From a checkpoint of a small mixture-of-experts model trained on Wikipedia: a softmax router, 310M tokens.
Below are experts of layer 5 (counted from 0) of a mixture-of-experts language model. Rows are named router (the router's row for the expert), up (a neuron's input weights, with its number) and show model dimensions 280-335. Each number is 128 + 32 x the weight over its row's rms, rounded and kept within 0 to 255. Numbers have three digits each.
After each expert's rows: a language model's description of what the expert responds to; "mostly gets" lists some tokens that are sent to it at least half of the time. This comes from a sample of Wikipedia text that the model never trained on.

# expert 42
router:127100138145188119073118118150124155200128163140149118164118120131093098136117081125067093102106139137133118095214183147187129178118118151158164060128156127164144092159
up0:122158071119139102118070128145113075160105146110076142080135115116121165176154177106195147092041132143072157129173159139156116092155137185200115123096087118104102135174
up1:060106156118103114158110115165118172107045115055117149144106103171139186104158033112143115162111150153123129201104111129104108146172106129067152116149136154101111103137
up2:088189143132149121186110115106147170128126150082121060156122143169106104102110156083073161156187111087102103153105159094123176082079075108102058142124087140150158143106
Description: Pipe separators in election and sports tables, plus the fragment re inside words, as in Ord-re, Rest-re-po, Sur-re-y.
mostly gets: " Candidate", " 1.", "re", "s'", "ers'", " Pts"

# expert 7
router:118091173185209152094118123176147119162113168101117082196119102132110094090102141106110137111154104182164118092104106114139139154174101171143126139178187138139136144105
up0:138104143127076067155133143169138134122135162099099064137035156122092158130174070011103072167138117126095093141180122124080099196144173128067159104103146137122123080134
up1:102089137173147168109128169136125153153203160141098091135135105148107133104092151170122103073154133141060113170171120129164144119173091074177160146171113154128141077131
up2:110098164104178139175115133137103194134081107119110142159110147141088107101132102127112144107139118126169104061146116104121073089128159141116134085076172101122133135114
Description: Opening pieces of Korean, Indian, Japanese and other foreign names and song or film titles, such as Kyung, Ishq, Baby, You.
mostly gets: " se", " You", " My", " Se", " Bh", " Love"

# expert 13
router:166108166133135135118106112190124101123077123106122067119111133161115093049144127118120114138131078171150085131165158048123112132137066157110122135151128158191111098170
up0:124094141167151086155061165109134132116132088156161146174105092161115172087094123073100123119122134195138092145160119145193140166179057125091076090126144176169133118134
up1:084133130134204134141103157130094123106139130119157157103122139095127054121099097082116104163130089129178144157148090151154203184072115125152164072134063103196128087255
up2:108152118142127110132169185120103148087191188066152108155102119086072120180133134156140149083076108079158149160123194111127159189140197113162152111179183105137108133097
Description: Derivational word-ending pieces like -ation, -ment, -ization, -ical that complete a word split mid-stem, as in calc-ulation, conj-ecture.
mostly gets: "ization", " control", " order", " movement", "ological", " General"

# expert 44
router:128110147168120162108119123162162143100102136157092125186128104132118124134131077120112099153147134124141113071178184144114133178171076186123143085132144166155107061173
up0:121094148121132157120122133154128134169045152137212152194142164093109088077154180145094179085180066200130068149119115139152112150153097156140107148114182121136164096105
up1:130146197088103142167161109123083173100148131090170056142146141137122151122109099067118096101147076104077078132078119125205148173118110143126149123085142143188154107200
up2:101084151080112144068091128105156090124085071129087079150104080096136107122183175143149141100105122160116106176194110123173106182181163139120169123145191133120095157131
Description: Pipes and numbers in standings tables, opening pieces of football club names (VfB St|uttgart, Are|zzo), and infobox fields like UTC+.
mostly gets: " 0;", " UTC+", " @", " cent", " Fut", "',"

# expert 35
router:106107209123173128110060105158152136089150160115115110159115132122102116119168079105088098154134133111172139097176171091129132134162094122140150075158167136157076081130
up0:114136149137080155155075102159132143077123177125178084129112097173144194077114076111190096142086075101154211095108153143144145198200142087152161171102152134121126114124
up1:117104127113148129073110136151135151104133095194128150116138145141105147135149106165121075133180096146098133124129136136124116140092088133122135176203125161133139138183
up2:185162138094100092154143062146171131093131129103104109163125160106093110135092134190091157152165129132165104183087137149141111148102135120105179142131128127111127086156
Description: Middle word pieces inside proper names after a capital initial, such as J-oc-hen, Mu-aw-iyah, Zim-merman, Rh-od-es.
mostly gets: "aw", "oot", "idd", "erm", "ourn", "unk"

# expert 8
router:133167141158169091146103115156126092151125143119105100204123093164106072094121098107110124081144101163129114105120144028101127149153075155181146135212180138148150079168
up0:218137125070112141112177095133145178185111102138091132173094161237184099150154137052065082101118172127140119121101111125089112166134167138123159147100161164129146095113
up1:096107112103143065142074190096209079143076091055138126120135117133120161161104142138088156076185141101134074134134132080086147101080091175110149169110151142164117095096
up2:147100169105096110114041133092134126086125119125093094079146093142118110099193170162118114146121134201117121142098199115110119157119115084060107109109170143129073116181
Description: Opening words of proper names and titles after the/The/of, such as New (York), Royal, United (States), World, General, or The.
mostly gets: " \"The", " General", " Royal", " Great", " Best", " World"

# expert 18
router:165110144166128118082101107149147129123128161121145087172095094133147113119140105134113115118160124141155093069152168070090117197096084141126079096182144123169117069164
up0:106126150136137102117113128124124169138137085132144167141130104117059134168182108135111144152092111108128091153130151133096113100142088162094174129152152185114106065148
up1:032075135150193085163103143159194098105103079186157075148140105123138123145164101143135160149146149153116057176134127152080114091075122155161116123157134112150137137154
up2:128105159122128165103133185113140114086099182136044057076137150134138164070132115123101095136149128138103140136137122168128095117167039060113113072107186190131123127127
Description: Capital A or adjectives opening proper names, often military or national, such as A-strakhan, Royal Thai Navy, United States.
mostly gets: " A", " Royal", " \"A", " military", " International", " Philippine"

# expert 38
router:134104211144162164106082107204121191100171106118081119168138065169145116121190080133122101136076080156106141076136142095109123153157121145142130065149146157125129085131
up0:164080130096147129151071105119104184107110107094165077115147171134109091122211134143163136172113115083097121142120126135134126119201168092157125076141155127105190148158
up1:135105090137079097127144088127157138167130142057096152123073099107132128116147174141114032074147140086139146110126109115096117083154107076111177085130131145143137130118
up2:086126136094135109135110087195091142175130084160136146127140095145130108059150091140135062111152152047102134117154185101171114156134147150130150125163093135142138112154
Description: Inner syllable pieces of Indian, Slavic and other non-English names, often w, aw, ew, ov, sh: Sukh|w|inder, Phoolesh|w|ari, voisk|ov|i.
mostly gets: "w", "aw", "ew", "ank", "ö", "ow"

# expert 62
router:142120136125191136122060146172112138172106145109121058186166161162122103074194140095129107107102151171185123079128102096096095160177101178108147113154138202101161117134
up0:114100184121114116139128150095136185152152079137110118075143170087072144160135088133121109159144133104119185081104125120054135103145125172085132100150110117095143120128
up1:125104133164105096111141128187183123097131094131134161071124131176121128123133123119095161103157067182125110079145099188120052138148080137105115126120140188115155176151
up2:190115154121219118053087109165116159170129146114121119154147164088170108075137104149083078111167125088186105118134181116101106087097164125127101141124096139123113087136
Description: Sports and measure words: win in score phrases, right/left positions, lap, ft, batted, plus fragments near coordinates (t|unn|els).
mostly gets: " right", " bas", " in)", "uck", "ump", " fin"

# expert 39
router:151125115140171180093117165207111124125147136117120065161106083199169121109123094116109093101099053134143144094135121106100086173175079142122108105178130119154122051108
up0:163143134135176116089118137103129157136124118107077092142103159133125150123146194127135070109137099176140169098141102144097115155120166129123119091064140160136173114113
up1:080115072137115133149072067062137115129094094097150176165122149135091196195147097156198144128137156133129136091133084136132122184179147144135197124178109119141069074082
up2:126100115152172147122129076155108178158099139119134108176109136082097043118110122135106122102161158094101114136142140157073174143136100070115110101143175135160155071154
Description: Pipe separators and number cells early in table rows, plus the piece fin in fins, finite and final.
mostly gets: " fin", " bas", " lead", " front", " lap", " clean"

# expert 27
router:107144167159148140130140097163156157166146148178121115182167126195088095121126112141130138080139091162138078114093143093129116129149081148146123122122135155134153136116
up0:131128189165110095131162108117118180106153154118095124155132149182113108154106131111095085143147177142139146141080140077158047095167133139152132128093163139108164118086
up1:112138138111179144063117154120140153153099141191094104137138159177095118087165152102077090097142171162082074137152165080103068148152110172163145096130143155180126141126
up2:128148152140166124126121153089117110164128153124085124161160089132086079135132133085100101141077205145105155114089164152138170189123131094164137137095147163101161172117
Description: Byte fragments inside Chinese or Japanese characters, plus cells and words in election result tables and initials such as J., Dr.
mostly gets: " least", " Turnout", " Dr.", " well", " day", " R."

# expert 25
router:169110161156135142124130148201160128103086125128073061167135119166136063117128124105087115150116102162133129073117122072099088178152107149119115130183134110194144120130
up0:145108203156152197150122098141148182145117106118176112174103180116140101147151090132115093169100145138159164166103154118177162155142203069119122147095159163125130109177
up1:168133165179131130071125139089149103128125141095079099159098124115122106035113171107114167172184094146150121131105162087151109176160142143125141130167128133132153139124
up2:107151114136103121159123141163167173071101205125106139155100173166089137132098145122109124126127143185170058135119079157131138157104098108109119104130168120105162110187
Description: The word the after prepositions, and inner words of proper-name phrases like National Park, Award, International, Project.
mostly gets: " The", " Award", " International", " the", " Project", " Hot"

# expert 30
router:162095195189166102135086118186127147133134107139152076161139101163090080088164138155120131071099073163178124125101107088145098239151107173148112141172174128135163112108
up0:166064133040127171086079073135100114149069153151206122138134103159093088107147117140078143089191088134122118199145121169122157168142112167078140128125101121144091126153
up1:091115134160082094118151099146197149140125110200072113135066142112085153143177145090127099140073171153131183092208103131175151147107145129146179128072113132147175121079
up2:148144170128141116116087136124152156113129107139133133092103206100101149131157191148109094157124093119134104140088210157133058140133191119067145178114168156102166110119
Description: Compass words in place names, half, counts and word pieces of actors' names, such as New South Wales, Middle East, half-brother.
mostly gets: " All", " King", " two", " five", " top", " three"

# expert 32
router:129102167133144155074102140192112147092123141127160085145132106180143124092123099114128094143128054150172124126135115112106104135155117169129147110141123115142131082132
up0:114161094142115054133064183140070141120145130082127151112121124137158174140093141106153156077102126145155169156165125168068113148044147126145145122096141143143116170086
up1:131136117075167090121162169140121129144074194052104099100121058087130145121124033132124129126119109116162155134183116136100077126113121120162098136138180097146144117144
up2:147121082129116106163156160124138128186097133130112110162151139158147183092124139082120164000129117166135083094130105096103076183151039093082068165142176115137190099200
Description: Pipe separators and numbers in sports results tables, especially after the final stat column, plus FW, MF, loan, goal.
mostly gets: " 0;", " loan", "',", " goal", " FW", " MF"

# expert 56
router:138101162109162127082090102199126155102116151144106121173119126103091112124205085128087131105092139104148109139131151076099097138172120124111140076104151150137092099123
up0:111152182150179120102143181088127088095155136161071101124074067140080147111147114174116083121120163144137087135142131157132152123115134132132163078108160149160123090121
up1:118147143116159114137118115157099070192176113152134139122119093140169192150197131150133158187054148110174092100134155137124127200097116113121180139122130162088147094157
up2:117095190128117163141132088097134120164173131134134089137132081112089190149194181164119135083157104140100127119124179097105148143118171130073160091115093156202128143067
Description: Single capital letters and pieces right after an initial capital in foreign words and names: S|ver|igetopplistan, Y|ur|chenko, K|ad|ampuzha.
mostly gets: "ank", "ound", "idd", "aw", "awn", "alk"

# expert 41
router:109086150150157134130098102159099148165155164120112116133093132106094106150148074097100076178085115127164139117136143148139096118144143111129152065135186134172148117166
up0:097152109066149145110102146108126143182076137128143132112170150126110176085066129133153118149130138076132150078129141069111112131173118209118131086047144186137121099051
up1:147201107116173118092091131125177168116133067108099180135150150133132121128163158098151138102146086160121097082177086142169155126078116123195145129116177150140142119087
up2:091180129143110090168168088123164150156187191115189133166177098128127120078165092144173106143175093142122193196131097157119163099123111111159128131114117135175149170142
Description: Table pipe separators and inner pieces of abbreviations or names after a capital letter, like V-eter-ans, Dem.-R-ep., S-p-ain.
mostly gets: " @", "re", "rypt", "itch", " Education:", " Carolina"

# expert 60
router:113124126161120181074091098147148148108162141126083103143124071120083126161165112149064145134127124141155132128162171088092124119172123157113154115118163180168130082166
up0:073152156182131115107142108156071131190143140128167147147105088120123131137138139151097134061123122131113087193185160115134123197095135157045162098091127161172080077164
up1:134127185110091077069091158141107097080134081089116095116107157147139130130171119096140138143104158097105153148149136109161118106108134165167143147063121203140097117098
up2:069128110140137187074097072123123100173039138087151107118148129132082121162062169132172136138121109168173171075188118141153101081104121093138156072155165164114144149118
Description: Word pieces after an initial capital in names, and infobox labels like Location:, Phylum:, Education:, such as Z-ol-tan, B-AF-TA.
mostly gets: " Location:", " Animalia", " Phylum:", " Education:", "akh", "″N"

# expert 28
router:106129163119169082072109085149158166146141166158139081192144123135109064112120087082104118143132054177161057119147138048164129157101065183169138131164136164177144098173
up0:089137100137166152152130111137153091183109151089090114143161136102097122100151119151088127149172123152121128170126078062118143150142109062092143093139093120133156153168
up1:121130127131178079177148149116097106126058154163130170116135102127173075114119117129134141126176110200184154115118109174099204135125127107128184102165088103149126116174
up2:173139181156106165185153102121174135121149107112072172135090156126171076121116123143126089105208104129134120094177118133089082146085146109179139157115187107097144194133
Description: Possessive determiners his, their, its; adjectives such as public, political, similar; and suffix pieces like ic in medicine, ical, ous.
mostly gets: " such", " his", " their", " these", " its", " similar"

# expert 34
router:109133159137129142084075077193127179152123150102191116164163141121115104129172077071114114136113094140153137127144092084114128160151123139141197087148132122155137064149
up0:130066152134206187182147147122129160160157101104153106130096112150086090151140147170062162126160172112132096108127182112067103103136149132092072097185127180112120109174
up1:136183167123106157127139189159109133159067106141061122129137159145115056126152117084143178125148111135206153096103113069116127162121099124127178155091051126089145111179
up2:140095167100170145124107121137101153135138096102128112109158135151105104126135141145187145113099165104172106104132148055113109117218190118141147111119095195108100105098
Description: Short letter fragments inside names and rare words, often right after a capital, such as c-y-cle, M-u-ell, Cr-add-ick, Blackr-ock.
mostly gets: "==Early", "ü", "ound", "w", "urd", "eat"

# expert 36
router:122111163134198138060091092153150157131138159105115107125157074157114146153171062162162069118112103118121138093158154088153109201174086168085143103121175119125110075144
up0:096188081150068093114097139124170108094136177150113106135129131133109144152083100082109072127117148141176180062173108136109105147164078022206195115066129128143136097110
up1:147138143133158163133118117154128155167144130123103117108133117168069121147117103160117112078098178126131114091152139180130110142148149142143135081087098146164134164139
up2:110168175098158171095102077105171187167087132134113143151140116099124143111062156107106173176187101132181136120090122138153155104127122126072105103173144105153137160151
Description: Middle fragments of foreign personal and place names, especially Indian and European, such as Sab-ine, Math-ild-e, Dev-end-ra.
mostly gets: "erm", "olk", "s'", "ild", "iy", "ers'"